From a checkpoint of a small mixture-of-experts model trained on Wikipedia: 10 layers, 8773 steps.
Below are experts of layer 5 (counted from 0) of a mixture-of-experts language model. Rows are named router (the router's row for the expert), down (a neuron's output weights, with its number) and show model dimensions 0-127. Each number is 128 + 32 x the weight over its row's rms, rounded and kept within 0 to 255. Numbers have three digits each.
After each expert's rows: "comes before" lists some tokens at least twice as common just after its tokens as in all text. This comes from a sample of Wikipedia text that the model never trained on. Tokens count by the router's weight.

# expert 10
router:207117097221121073094173158178139086104174093094206142126188133156195163054056194128155110180108149131141119087112122113107105093132107105152155087164157123169103162138119117112147142100101113047113118105145122110126120136107119124169096121181198133122124121153081165145140101169103108097156067127124141126138106140133116101161079140131148086130146096153139092140137145123132105115132
down0:051124109130133045181173093082083154099111126098118095127144171146107107154164092174134126184167061156169147045146109120118072124066148163174079132100144154146210143109126144111097134109125109108076116160104118128138110119129126152168130171100162149146154184156134141162135117162174146150119126178161106133077141083107141097132088098159140130107165162139160145127181175132155116081162
down1:097131103095170105182066142111189116129113155133149115111096114155107167097153091168108104095144084075107140088148121118093145139133095171125156129183179130111161143156191098114160100163152189178121095129120142202117104145185138091083136160186089175140152124119132130140126108088141165173139155171087108139150144100103085190185107101120171100197074120105163142119103181181152111108129
down2:153036124105117088159111086153092106111149137127115147114131142162154094168111172162127128155129102135165143173145119147137120125153135154134109152095153119130149088127111083101089146102145167143088126080115086114134123152109162127176127104086064091096091152158111141188129141104089174095185118117143148192128088142209156147107090187112143121102097046220092110164135082133156064130179
down3:174131160120157069082133155137090141146086081112094100096194097112159106161150128069146144155112163100112054130142176128112141151205116202146106106060152151089086155133052144134161103123118080079075178110100094162125173116114150103132129196112104157132079141121122140153105150082159138110073121162153130121099084120170095139149127157140132078116130161078116123107143111119145066101146
down4:200131121140156163149115148150174161158172164111163158188161068139180213158109125113091117110123064113104150113116141125137119149077132177181156101145142141144117072137127062098108146113123184118173149136143157082094144164112171164056115197113097166156144127112110070127097116153134139160135108088115162132130172131137091129180142087161121090122121113127182123161139202092123084105161
down5:121166109154067186118106088138130138076173112068111096109133121109125175131172138177064104137127157166145150131233152149131181125150132115169117170116133160164143112157158145074139128160110115120036118155110134144115128147135153098198120145162139130140113109153129124163205111080106147081147123089125161180084180108081127156157145102101162147138107104204150161097109179089130121150150
down6:188138098123125163143150172133186094122163069123151167161137139150138131147177101170115082153088098093150128146121176121105185129138128145077155108117167173161090125099153095115131118109116142139191139152116111148129140119073085110097162163113081144175063141115172118179096155075132129074101153071146181151100170075122132126106132119164078107170158096181125131182165198182107076114124
down7:138141134040151077123189119125147120095098100146161107190160112111113114087099145107151133152158131110138137171130158125124099112162136083144132175109097049106185109142135112163105167106096164164089099112162092180111110183159111124152112128160091096145162119111097119144186095100147110107116156139081124102142142127168119124123168094127084093140014194129149201096131133170076150171103
down8:183190145157104137153124159141105141088130095178084172097151112134141111095152162066144110140141086149086192149129118117089156082155120174155171080109138122122157140154085097105108085144085067079105140065134139064112189114099141082106114125111129166224078092103101110136127143155139134150100120091073163112109077165103167107058149119116161101115157144111097137139143115091099180145123
down9:091117128098114144122085081111119091123094072138065125114142141151125130143103108138100110105052099079080092171129098145078095213169166169075100131157076161089092110158125146116154081125131126092113143128130124136161104128161080113110199117146081121162112144122125132141158162125098139094156125193121085117171141157044046138152157113149187112116089145150089162123113142162164101071109
down10:208126101115069118106096172085110091134110158143115122068092097173158133135115148171124150102125115136159136147146061123142150095141158181123107115098150187181109137107166192098100173095099135126138132118114163057136190067109148058099109103178143095082136117115153135096111128079211118130156170160112141159120129099127131121146082171193138108108107155142123142105123178131128062077146
down11:137055119124111117091125188079084105130158180099152110087145139115169121110098080103106097130242072077123133112154106121191163076117128140216167148136069108087118073093118155090114148103106070122109106124163122128122097088170108144140144175112143141117133164095149168109145107087128154159159102115139144134094149087136069116113150171097163182083119095099113161118128115148098104100112
comes before: " |", "n", ":", ";", "1", "4"

# expert 11
router:189178122144105071112157134136119159090104097063151080130125128134125178102042135163135182187088132172100114154128119139185139149093167133109145079103154093139126163086110136139124129149116151116126069206158150112103146102155143137150130103155083143114103154143155163143110145131176144136103047166174188110131101111156092131085082137087103142132103083086124053105139186111127114075155
down0:179112157115088111069047086122161140134068136128144145167175117110065092117170109118108134170174070173156150152085161150119167085137098151105097170134110127076150134099133118094076149116169148097135118108122142148141110130141077108063141096135141157134122091174102103148069154050124089119138129186089103157138206172159142116144130143106129146175114179137135071101154139106178099089144
down1:120117123117153103098105112189163163148193090176083158126162106109095120096185118154088130137144117117116155098150134204112120148104176149101140131181143115143109116113103112173172116106067069067104206097099138181104134099143161166141105098090109170163140124134082076159097133129146117102163129150125098116161180170165082065071109158136200117143079077134110160109139112132104106081130
down2:208153107142127060165131154112111168182135135117110095188115150134177133159172148136121133135074171127115127159164174102132096116139124107168170123099108157176110114152149113135133101179140129173159110131103156094110172114086135119077136137121089123065153142205125117128125177090140131079113199135135137138104112182198109137141204169076083126115139061087171177148113109135096178117106
down3:062099188154167186132163109121080136117137126139124134107126103097172141091155134094127131145134121118094144106107087138083185144067130095090104150148166095154071097158112116079084118151093093068063135163093150111118114137189135143113133143128163182144117125191102135152106089085134137104187132156085169110083158140138100019100069119168145091134106100126148110129160105092149141111187
down4:218091130160148121150136145093129137129180147146191130145135141059164110137086163127125145167106083127125132127137088134058102165164133129140191120121160124132092117168083136130142119116127080207117098084168140146104159112105226151137129142121185084146141134159059185144147152151167094076140080113119111132142089102087112169159123103052085149135117127132137188098153104127096138166131
down5:182120145136148145056144092126141116174059133151147087130146145147102089108165106151166093144160112149152150136117173161133112119116058131211117097141138112164105101142118132159122154149233099131133080138195122089105175136124152148093075200054120151135090161151111120218161132102140126138108119120106128114138143113167121159127136180134123132092132126122094099111110063208161141142119
down6:115126092132109135116122137148136107105112140127120117093064132153081164143114150109117134123138119168150181136087146135077126127123047148093157118145114137162126109090122091074130084177107122114136118160173143121163131045100130058190120151078067135155132102184162070076088117170125123084179096111153147128173153118080152185197133188114084144091057127144139117092110096123172174126148
down7:108136083093095140098134118150122127121194156165134152142071091126171144191068139097144123132093123166140148117123100116104159178120120139088108169066107125062154129146128102138186114150054122139122096082106083157118127180148092053167154134147135155117129085085072131103154119162159177154144162111172151160106117128111172116144170128072076149159163148140175185119192123091134058105120
down8:152133089104134157202134065086150204198157142078102108037144188134149147097166077123145098108137160091085120175115156153146143067159146143133145138087125081061182143132166118127110116118120125142167138145101174110149168126170080168098151092142168154134127153088119144109142149130169155137087099123069170112123089110168067121139111110095148145084144143155135158145125153104194138152131
down9:108178119152130134193144128135172168064088132170178110144123131145064112095141131113105162168117118075126092037100129153084099160127123191127173092136098115147121098132140100128162127143120086132106190102100136114159141086166135130067174177116126185141131142143087113136134130143126176120108148135085123116199163090086069090141165111093190168110078069144046136115125142138153133114133
down10:141079142174072154156106153121127098126141072126158118162164103130148086130156149151137141153110137141063116077118184152139051094162133113168163060108157128111115185113139090057102143118134109106124138133099153129124128165120058122125194151130093076102118192148095155144096142160071062127111131126178126131173138176063137143185098138160176133133162120113150166074074089149114152109106
down11:108146122124119087170093131169138111127061124162114122164113126146082114113158163101182151165177089108139138111115152111121181115169101107111092124170145089131093133121184124196182139128083130074129102072085143183104015131145159179189088150104138146138144159142082115113105135104144136152109133122147093144128138109169105182084052164124114162107140143154166125092181169114108174160082
comes before: " the", "\n", " a", " The", "==", "The"

# expert 4
router:164100081123144081125146151148141121160161116099164098059174147127186157133081162094105200133074103174139097169114059130140091135074178127149195084117105113153128150109094089148156123160171081137086136156158158067129159109091139135150100120147129139094106132163133216130158162161152120116105110047103185091150096151121109122102124105164127144102124108122135082176116104141149067141161
down1:094124138096173099128145101122101154144084171122132111081161108092132064122103103125140119104077162140145180179146144108149118154069101115157136132087103140153075164127172145137139161099119140150059134116149157132091112160138146127059110137059152167104076085097079116145146178129150103187082114186066145124157092161181122115163123152109081092151174182122092123085105174127106123125042
down2:171197137129122150123109077073192142165171120152179054127156153073096143157184167168140128103095087109130089136107160128134099126124151128103138134090123117124139143104067115095114143139132104195109118138151131157132157125093090131127113140062104081195077135096119120111097098133127122138146118118106063116046128096101158130174115148073127135114126113079180090065039159104134161135105
down3:110132160174145092141122145115114165187135120091151072125121159121114073085157055210124101126115111127129109078097126163135114137146123172184156155131190160169127094150143128106102077106128113149092138148186114100147113114175104106144077125172127136153104188136116162094135114136058180126133153129109193086152063145149189113170100154114136126163121149130120061118099114105207179163159
down4:139140119124127141150149116178118126142169106129160092174118074068115114098119123120145092121057143120142138131122150124087077098139096131088117059135158191120122141148066186145145163108117138180123114109114203132098170111145160190127171092058147113108179138113104111175159142156141105171090105161036092149170105112111082111104141052178108110095150095119141107160091075130134128099172
down5:167134080166159081156105121151137046122098125134178104139109105113106159152093094170143137138157067172174157128054146100108096113128103140145126135114110155127166152146108063115130149111184090098191113124126123158103141165121096131169090179157110141119204093102183125119157086087174119188145080164142136105115164110073136107128210105093120167127067131145148106131111106097146091188108
down6:118148143156135100186084142113167104166161094098132164104169081131114156159111131141094138142167101125137127149095199097103153110085108103141109110101122111136140142128066231117131151099080063124105163161121114082131139097097095171170159108127169118154129127082089119150118145042128150123111163204161176095162135174152106155105168134160108157156088142089130122125106180140076095073066
down7:146095103116146155094124150114166142215246113132165123147148166187091127113120105139119076156114188147104141059141113110104133077149139161113085166124153059102177170118166085136107176164126146066163092104118091161113116099116023142112132140108148090086137155114104121147120151089111112108177128135119097144094130171115131129097128126211124101132131133078120138118128126105089120129099
down8:165129133070103152153148141113049175143059149125182173122163119150171088094167125138153110130143149123126119089092118096181098132130147133139124180168101160100148165096071154097089124136135163080133133120162109118105223166125178170128076080126087122094148130106118083135144195114125172106109119142090184095126206161156146131139141169126054101138158083123138138138115117178158096163132
down9:103104179097143156095153137127099053125175074156119136056126077162153198086173128107140180145114136070143126133108138087095101170158130156109062162105125097076154136115106119111135140139172159180159119110096068109166130138108107160121052150070096090164138058159083111115149158138123142112152174148104094158099121065119115163123117133078154126119076098127072165150083126127133117130119
down10:189152124119105124166125167127130179158142093072120121148136159122160147168184187137130122138137159137138140084164177188129150137167128145154140128125085090093114130153102165184097105117151122100135118121116198063096120095103052075130096110111155150172096119128151113158143092123085098171119123064119115126139117056145105133129131056127151153100073164099078067153177073140185111083107
down11:111094132149099118183149141106167135141145109082151139132128182124068109139153163130128118175157107129101170159118074135195082166089072109126138127133100132090087152091179189145125146076088120177088117078121122087066078076152146165086148146112134142164111107125224125095105072143108089193138073211140126110110105111180131102108101120109107090130081090129114130153148129152138111139140
down12:106140141105162154151059109096152126151138112149115108166105128103182196170124175116100147144137119166137074088097093187162181119123110128155155125156159124135136121114090103118105155032144079118145140149100127117087145138094096119175107130184129140108145108107193174147135174171159113176112118083133171104060158163128181120110156154169080103132167154123136085158146183100102192183080
comes before: " |", ",", ".", ")", " 19", "–20"

# expert 15
router:126139117205148103148222147103108136108129089113180158128167142206141106096085140115159140113116121153147070192117043120133116121105162121172132127183129112132153188137093133127120137142157116119136158172111187153118178129149163074154110097170157142101114140098086180113205146116152131121118132178128203062100160122135079152125136135116123167146162097131113083175147124108127138083176
down0:095092147166082097155127166168089112093156116157117121087174135147109192108181091159090148164155130095155124093196100120176104082073098077121095119150152132164135121069142101110118157125100115109104091086065140085161109154108129091140198127104118136102128160184137151129133116184163095201109107174136116112083084153131166125160103143081113136177144122114147177154106168093053119151159
down1:117125146103168149142149094088139134108103186162140112107105110146157081110119123115075133077086137105122117167130165155084089134095129074125140203139074128138092148089155119140076104137138114104112087096100115139134157150109111148126148147176080111089129097109147150113161114119146165188128210245163092103051160076146087165159108096159126164108112109086121154112069090086135123085148
down2:186085151158135151117130157183157181159086146143148095104092120094074071128102205169093157099058144120119104098125118145118078132125169164094137155176121133060099099131102175145148165165194156143094138162114138154165126136166160130111163171176092119146085116087126143212148166140159158151100125161107116128086123150153127199107122133100129098145130103093132111105071142155085065147118
down3:133136142137111118186185113112090192109080118108109066101160106118125124098163086107164113137152128149116094152077123111057156107133090104090138109074102140152095113094124166127068106170115147092143127114124120114125111158079202136127106146120144154178094144150125170169132093104135122148161189123139152079119172109092144160130051146113114092093009161093188128176116105128176103140134
down4:195109144149113146135112136157164079092149058122163146097116146101101101073094149151116145105131064161148168078149165142148162118200080162121124130127109134182133144140106147139104132122131130145134177207091147151136161127108155069141107211081113119128151135201125088176120130148118169118128090161072165097164132161072068165147119129128078149113100079129159132114164085152123148142198
down5:084157056144162153145118071094114165081186141153109144110147090180107107093130105178095148110165093098094143146158091084136147097138080181109101145159153151128155154125078139104153212158126155133072121154120098138080140092111168115138115079150144136145081172122148112130164105150204089145159103098088121177122137102110127078100152111184129141163127174177100162114179123148173164102071
down6:120068135105140159153150166098127128152140116108127134126132096164149147141139122051110077086140098091110105129074157128096216068112115133106173106160100122127172117201125166144083192209097094081134169136131168142094132121147112121116150167131044153165099121132093092123129204167134142115052132104118147150121144149136101155143108131178128143112108102125163177121123134198113080143078
down7:171169135104157159082067112154155171057145092164162194202154052125119107073149139118108099127129107184088165073077156078148179126165107133155155149115171079163106123148113141153101128111103187131163123104119127152114134122125077127127158142101116103109150110122148136152149179093107087095106139094105128059129103129123185122137139087148071104139118169096119122079149119170063104175146
down8:153165125152101133138135146122138170081162113091101128134141147118140124078148136099117148116100121117123189200148151154081136115119114130221129112121141148129148146131189138081100117165077109117144129188080093130161071144114103135092051128067126102116103174107078103177172131125167074073106107149069136096131131200157162150131175144172155153114188073141104147153189160081109153125121
down9:053161142112193174131149083165149085164152073149176152127075095151113180145156094055134068148148085100120100143150153096076098127181097159160119107167097124150158113137146152129148149146162152107166101139161094091152146131149164099075165154123181099115108125105104131111103062181089120072116110116090110150143163141120088161097124065091151128097087134159118164125086090145099159076135
down10:123088126081106114086114126112160150134142199137141071103126166111152141133138154177126124134124151146157158165173090110167142106104091125125174162132064131131098160188139160038190159170150151074167102122075080115117124108108172108123081091068145151071094101143137115120148116151141180156111111075115049087139147121178104132164117108184131158161172146198117142138116080132094105143138
down11:065121138135097095138168156118117123134153168091133100116156153096133123107167127114110110096156161123111134119194108163219070151154118146189098145110098143108129079102196101160086165134130091122138145082173175084072148073136126086124135173140160090127127140122122141100092079137157129193161100135127194155104058101155182083126121122120102107135103082158175129166124143155162134201078
comes before: "ed", ",", "ing", "ment", " (", " of"

# expert 3
router:173221121130124077143125160156163188076133148101131108099143153162162125075076154111107157184099147174055124133139097070122106096079118117147167119144136108168129189134133113150159165150138141131127148162105191156150149163150092052164151081124147123094126148126155174193091168127178110086140145104131139100118130141162064167068155134145078078104129124077113094154121125131104107119149
down0:106108136132168071096108144107159104124080129109188137158150161165066124122140168119119118112111111184173114150146062130180118093038149126102072132143159134073198134084090119159127133121090095133163083123128181115150123151125126158117147113128100123094175136161101146133173152080135089151154133113139060130127159135101066135134082099097125132147084168121189090180163196150115093078080
down1:182122091083177096116150141116179116146081073118139113156081062153093160121093103168135136153198080125130143111143159145157088141084133127161125186180058116100122185140102125150130046120111129204167145129158135113118135082114124169131090127083120122167132083107121089110122196125143100132139122146134074176130103110093116126127190155107110112104122169151090167064132184155123108074119
down2:122105118154119203100206159128064076136187120116095175158130172145144148126150149111131167162081131171159147163025129147096058139105147133103133182097097062097118158153067067181112102118127124090117165105146151167060112131124128198130133150134087115151113125123123130142098099124131142096123125116102119102087109073066117128099166108103101167137140140116138144117089090171164095126118
down3:127216151144141130151107156125156158131097137101112104137170132133123081105168103166122200105068183137113117146096088118104131087127175113095132073085170138162112115093158117055135126153098100091108131110178142117172080124150106134165154189143176133102124092083116100138115104175096168132199167166050113112185131109162121118088147129175180083130129165102088147144156119144072113134171
down4:119083126201141139173113111132072097077135142143141167117200151134110143157039107156103100120148120106134116156086112068169091125161103162113213107119142140128097185122055117146121146071115146180112137125120136194139097111123163163177117172174138106123143110139109107172083117172138113100103101144104079134114114124141108160162109095129083143128123206174122158146117138098038157118131
down5:138142154160195088125174108180115142115098170140187121111119108130094147139127107142121208132110085142119170160083099109105147101098085182079131154157149192152233104107115092107127110108154138134134087111109136150087118154142129167142094140159144181109126103050132131104153142093114029175180119157133141119156134106107115090109192139067164095128114124123140101083093104097139122104080
down6:107087135107132134097164102093149185144130193109091167161110120123067113159098167190121137120124142097165116089112102130152115122110141131156134191200077113140098137116162086086083132042207144169083177141144150129133118089101070090079155090061124136146114100093122099133145145114119089134118091151115150085155116097126125130135151183125147132147075162099177190174115090097149162093155
down7:125133039152157116134109130101119094109101122141161115115101105159155116053144147124145116105092216190086134132143125054118113135170118089090151086140156132130155155189205153150090161093119082058142083105114147154157156200134142106083154157118117076136156158162160124070129150142120136126137197070189113143137159133118120142197139120120107120092167152152103128114106158150104155154119
down8:149142113064143103191128139146173158064137130165116188087156097133129109103112164135125115151089105145085144094055121123174156153192098194213115107114152100092145113100166133179106153144144168114118104106135125141114155183150112146083165169152168126129110154095178109111177160128160169132108095166170154050132057146063100143106152112134144153107109094160106148101136155157145088155102
down9:092159120186096135128139114172186119120146082139121125149150114128114159112089089163161132148125135111144104108202079151080123147124149144091075120141142134084111084144137119158164085096072083126186169096123163138150117079203113153057183096071112150133111169071121096102101165106132149130110146099108096083138148133139045119106165121137192086179142134184119127118079160158164154091115
down10:111146151096142131103179134148107146100134094140105157095084183164110098144146176066175084147136143112153140067102167159149142112113116170162190101117095045118168165105200103155142125182120134061117109130161163139103079061145165170138149115158154086107125178176140092172146130111134133112137114148109125156147171086154153136049095128138157130100134071111098109109111131171139045132147
down11:061126068108103150131142168120128107116127111094078196189088167118095139121105166155123108145147122109117113111160112114153142101152148123114106095157054130063127118118173138120132130130172093069176118137158164114121069159093101070145095136141144108087122206140106107166122130061172137190097135104080114168119129149174158176113084163105149153135127073133144133169159087066140104182076
comes before: "\n", "|", " ", "-", " 1", " The"

# expert 1
router:124130113153105119161203127146154153126133036162149126116126147168158126096070142146112203131077130166114106142091072080064097148080162175170180076167084081141090144116102153136163192134143135075124118131090180123111195145156154092129134121157148183132089124162099167148198104122106097115096145161138152108084127107157100112120108142142155127134134114099167090191143124115078110121144
down0:111066118125131143137133144053092156116142147108122132134164174147049072121177114163137123149133111136147132128160155148156101120077071154117090140099138131121109070024105111112059144144151103092155121110073151140136099078125083120139109140102124085114099108139138102117117024129092114148104104138183136137118094165183154160164112118147141117141112077157168091167135146066091121170065
down1:069104090106107125093134107123132109179119130205086066151128126149130104094138085087110171081199102119099104133069112091131129164078141085133134136089058141188128104134122073143116137154119118117152077132111163084142138172155159117098154129154145142095081145136146156136120067117117113163115181234163137177087147086184096142162108165107148108099112151126122120169105096146107151071155
down2:147137051139092098152084135070088115073100090093187163094120142169080099110103207125133134125105136163139143151110114146081112152119084170099121163076110134141136106140144111122134111114131191164104084088104113171118189126140158168104160174180080184203132151106181179167090198108121103147152074167085111132125131108146131096120132118116115112154137153121175134126121183147100080160125
down3:112142147194124119113130121107164157188080155154067154118140073117098091108119167142139140111158112157090093103075152151106113133090094125138174145081105114090116133165125172127142142113115118126088154166182099161171095102093164085139118147079110097184125126119128132158186104100137126076162157124119139081196213094113110125122084158153180119079071197083116110124062135116190153154128
down4:119165139158179155144105164123085188091155073163172107159115123131116208108084168155125162131135128160117097122120108155181076147160108167127199096141166104167126194089095127100151123097144153140127138158119110181130152100139143148103095202131175169077126159135126161189102109142145110155086115128128141163086160177106131153172173090088142163074135093122087166089059107153110094130154
down5:105176151137144133111201138133030206141131166116149102189174155155163158120176140140094175105120166152117134171176131104146126122098095156183103164139155134128121169109116109135097075184181139136083103164095087124087147079152154139204162139080185161126118142143166137121172100117127099182163138107173099159111137125115154153140164181097171169110162127123113146112131100087157158103143
down6:145068099149188093142084135117126112094095134114145210162127144101141156146112161104093137145207130110102182127163173154081133099173132124127126136137115162153179099159095133158183184093096085161090162113118075157066139108189118170112135153145135173148097097161167136130134090143137147122126164119147189141129155137139045180146115192152176064148146154135141117121112141142067138140179
down7:118084094091105132101122090144173146149168081140186128185156084123134113093086130140076112097194162107048121073136192120136174109148163143157093127141104143151127169140098161148066178149103158106129123157128161190081095164155090174097161131134103146165142125100143106140144190135166089190124115152133127125095118134109154128151189127112112093180112161168144186102121134132064075142165
down8:121121095163089140090114164127112175203119146115091162099142132151102137072172163084112112145114103152191150137093155105104076130163131154110140113123111045103135147170061142173097118137150100132116093153171143148148160145143135215095105149128134150158121189101121142155077123158183123164113097061147136211118145153122160155071153181141141085159161134125091119095071109103184139111114
down9:090074145163150148181118131144165078112095069193122156066078108173078117127144069057151117118128101163121097152132158076099155110190189188108103153125114093147112175190166167135141100096085124129131148113098092164147134087145111120137173114109136132114125096122098148087123135099085164104168122173135113109158127168078129162182146085168144146128126136158088131145107078131160187077153
down10:100092090146137118128134078100147157157164145142122103132108112077177172156104179150151163096099106092099182220165036091173123128158114110154132151097121124114159142091170179106122116108127139067151059088092139106092119146153147070101103091110128123082083181108171107108070160130139168165140093125196086164119122092102167085148127152133089113138123133130172129125110128086110129120067
down11:163149154147124093151161169058119109126144110120148116201127144078089093093130069146147110160158127105078095132101100132108110139114151096150141107150087126184072117148163167135087120127069139101140130114152143165093142113117151123148110181110114116163110125202146136166077156174159152160152165177158078097209080087204109110128111147161130141051148079159137114175110185127113114174127
comes before: " of", ",", "s", ".", " and", " in"

# expert 14
router:173109120161118092088191135119111094100151089074127109154180100183131088113114197151104170231121161113103098116162061088143078148103191122123162083156129136132081129101127130115157167126146117117099130188145129082118160120132119130138165107132120160078148145102131162164117124111195109116097092152154158071120115135167116141106051123123137127106075137099122051169191097114143107110142
down0:123094144161077110067122137135118105124109144127136085110119143121115108053206083138127148126189109093129088180152137157134086092059111131101116121151165135066150116078136105125056131130124112065189171098143196092153088079142161161127145134130113144123150101134105149095122106085114134161102159152161070091095139162159144158141085140090139184186113116185144095145123165168123181131076
down1:100123168100147130108120060178111114146160122155094078179129095126096132152108164078134134163106109088176105121115152102117108101090140085180170129098103138161193164113175127163166153144103131154123140165148145119120063127147148163134134143124130089147150096078039093131125106126137126153084202076109174131115118169148152150156141135100127053136167093143091110121133040082081108125201
down2:158147117099164114122106104115101103126140130096161137138078102072157141080182116136127167129099157119111140141179167070075117177155130139086156090164123120149161090182222166158163125111176122185153126090069175151147088173174155138141111144144140125144157138100088115158112198139133091156086129170146128156108129168083096176146148103071160069152199107119179161142147116154123115120090
down3:129164153150107196098155074093158137157171073131133111147148091142124165132144105113126074183165165057082148100117133159150193092124153133090138108191155085140096090108159153111141144131169160148120149086135155099129080124177133183160095104070177169114063153143153121138129065136097154116126129167104124098084141132179154072104089139141186110132094121129126160078093174110125185117168
down4:129114105130155133093144134148111165155159148165121156176072141113216117164103126140104119101075159092140184121140096114128116092146117131112114135155147128171080136142119134152163127092149130091121161131140125166144158113133189162117107139109155176160112136184053045124152097093118123133152110042162113108193142126147168167169174116089178070122130139078138136203168155140116202098174
down5:103142052098207122135064158146172120202128090138095117115170124143106141158130171040149129137133151089107113154133136104104122196127122106090115114149076109137148109123129156047109123102113103049108138141138101167136081178096121162142136178097100168090158127096124129127082179159174137160128147191178096173188102161131129126152102136131139144140154165107090091089093137136136107131079
down6:132129161165103154074082081119081127190173129089085145163134143081117135139112088131109058157109148092124144103158152135032106157196181120151144140104168128116090081164080159130081146135106081090102122126132147095110148170129118137103158154056087153130154139157124124121100084119137144120117118150120194116185118136168095140145105151183147150063131101146078165102160092170108196120114
down7:142124121139105105092066104145131187163135059134211140144151064123172155105087167097119081137125121180142096089074144142114148135110127120155102085094168098114163134142106198126120096080110193156133115200111135147138095140172175112143129113094124136178181128087184169147153182132093103162151139143174128134125142127097156084093181119151101109163116167101185168096105102137091141080114
down8:113130118119103141149149130131141141108128152130150182085151101113185124189153091087071113167152162113158138166158109172181091114143117142137100095157157125121176123125133182148110154137136046166092141087151158063132129154144132115133072132081106144087113180129126162127167162063135137146154133122061108086091095139136056084124184164098080157160178136099078141128132108179136060196126
down9:125140181144142110127187137100177121106170081177119175147149074144113155171078072104139096145146092113089107115156142156075122107124107155090089160154135121123144146208179145079203094094113110140100086108181086092150179122142104065090121143152148145151075123107144123123120096138100180114186148158129141127156118108092121172171195105130174121068092123174116132074102134111119174110144
down10:184097125156062143109156139114144103097129146127105162121095108101184128111098095131149090085117183108093184150156127135116144143131146083130145083132150136126157109118074099172074158109119117096078154107078153142159091118165145105063184165181124132116110069179114158112173087145169136097123167193141117118161078096088082130115146155177126156169085118197116085120196134114175142085092
down11:146106112104117178182135073168156097130145099105180138135120100111042082179114096091125101171140040137074089119109127123158147130102139121108094079136094088119111131083169153114181180094103115115103132106139147114084153102114146103073117152037104135090137157089165169166126067085186159194136096161102113155138101181116120098163122113119152134139120096121177137133137118113152138170088
comes before: " the", " ", " a", " to", "ly", " f"

# expert 9
router:188157070176140070060143113126101156059170094092187129123122095157133141087102188154154124140051083153134108149137082130109128133122129146100115075140086138137125156086081146183122189148142091084084143149143187103109176163109172107149158091125129119119137122106108154141196146134148088094097149095146132098132154127162101135042101117144148152180107172077158096114150134123148108095129
down0:106061118189124144150181116123168165079118074160081160123193140150094125074196127186132078137076118157122104118097119143097157105127061120091129094108125159120169083189186077135094144105143148111102190063098104104106111132142171077146078115092166070157130090134186102121139128135109103148168144121134135111119176115153135104083112110128112145107131164128124109166126158078168099167124
down1:089092124111185120117127183175152139137123116142124141058177109149097167149131143060153044133140118143121113096146057121132134130100153182101126142133101104140120135115133140108177061209149102112130115152095138183144136197207107111150139121142097070136131115104142166092154130111180112148096181136159130166063147132159134089101175127105100158134113122118134109190137143125087073056098
down2:159104107088093086124080139127134106144079136090175137085105080105041147093170154152107170065113148134104166161126117115084118126154147112103109105159105179099121068107085127131108190148157154123094127139102128131115128143178156175134137117116185054121118154082128141153102098094160121173174102176125086077177125131103093132102089169110140112165052105106173133174058116172132142128094
down3:132091133131103216138154116131121092115155108141073106102143119130133129095134138150135132139143134104092135164079167104089098153163098153150123124130176100106134109099063082126120099114155112070119144092090085160183150114127157212161134145134142192145131120142109156084087118148086103123135130107159111162073089128139209186112071067109084112088152142155107130208113094083123089151207
down4:159197120117087092096067162139137135128151096160135113119088137183118159143141158128096154174118141082092079166137172158123120150133130074087147123143097167109106193088127075130111120115127166112134116099173201134115147136134202172118134139193142142135151132134130084129140100147087103155180130082136092186196147159106087142137144150136080101059139122083192158161157102127119129210144
down5:172138109077131187084088210148135132112126106091093139152164086136142188141169148126080137100146186139153076073114095112131120107116143131121113131166127126119102141064178143118101073138173105122163157101159114129131114098053156065131102120156079113167141081158110157164188138131159110120155148081134130143159145101129172167177150118100168185059144177157165116105112153063119115128092
down6:175126118104106128155106186130183092156112164152104108096142134141143107101163162099106137135078187070085127141186129127147118130105121095147152136169124156164082081120073145069147135171165123111076199122147162083153151102087073141064097151165115101190112160133137126099152119095127144084096206162102109094136110218126134175124145112154139132061136117110155124153154123145094120065111
down7:105108097131149082148114088218131157112172093105104140173152145148171139101108127076090159112079125142133066076124114095110130155143151164134099137148147103134112150136081119174035130113080110117122106140123140149107097114117150085055137125140060093137164094127072169150160116121096135215155124158125152106131168071036183140133153133153147121156127092110093166087127110171101163120144
down8:130163138118150155132089130134119089065134110129132121168175120203159140134169141125025055182143143101079133161137125141114196060143144154130146114156111048126144088147161143099105125118076122104101126105147151153126134136164163080088111063127090111137094104123065128196143130172125103097149096100121132136157156153150117045147088136174110178129160131190116123154139111116174120139129
down9:042131104143120111125143129108122045082106085093109143055174126140079156103087063093104117143077105097096118127173105136096159134120146103125114140134053139150092124129152151106137045083058127131147152077121197146125121106117122159124132115151148165165139165060157145072145114131125097120136154163120083127108100123137049141101156105150103062115154100114087137126086164144087116123145
down10:150104174137104101065124068105119131161120188112159111120109136149127136154180185144119171169161108098124153153102055084138150144116096105112143161067149169143207135145149135074146162120159125064126170102175197115135107153165164108148073104073097077105154133099175143151109111064164145121116117142189094165112128166114119115170082088167127142131130117171096104103075148095148112165134
down11:112113116157169147168114144141135154104184158073126146128136191145075089095118169116117114165104088133110092147162116074150107159182132145115147129118096155124155142098205120132128138137092142118158147073138110068096121166080121125141177156118134100156175135081202140101083065137127167131084139169137129148101105089150104084108116108089086136094129152089102139136219058136187086193115
comes before: "ed", " in", " of", " by", " to", " as"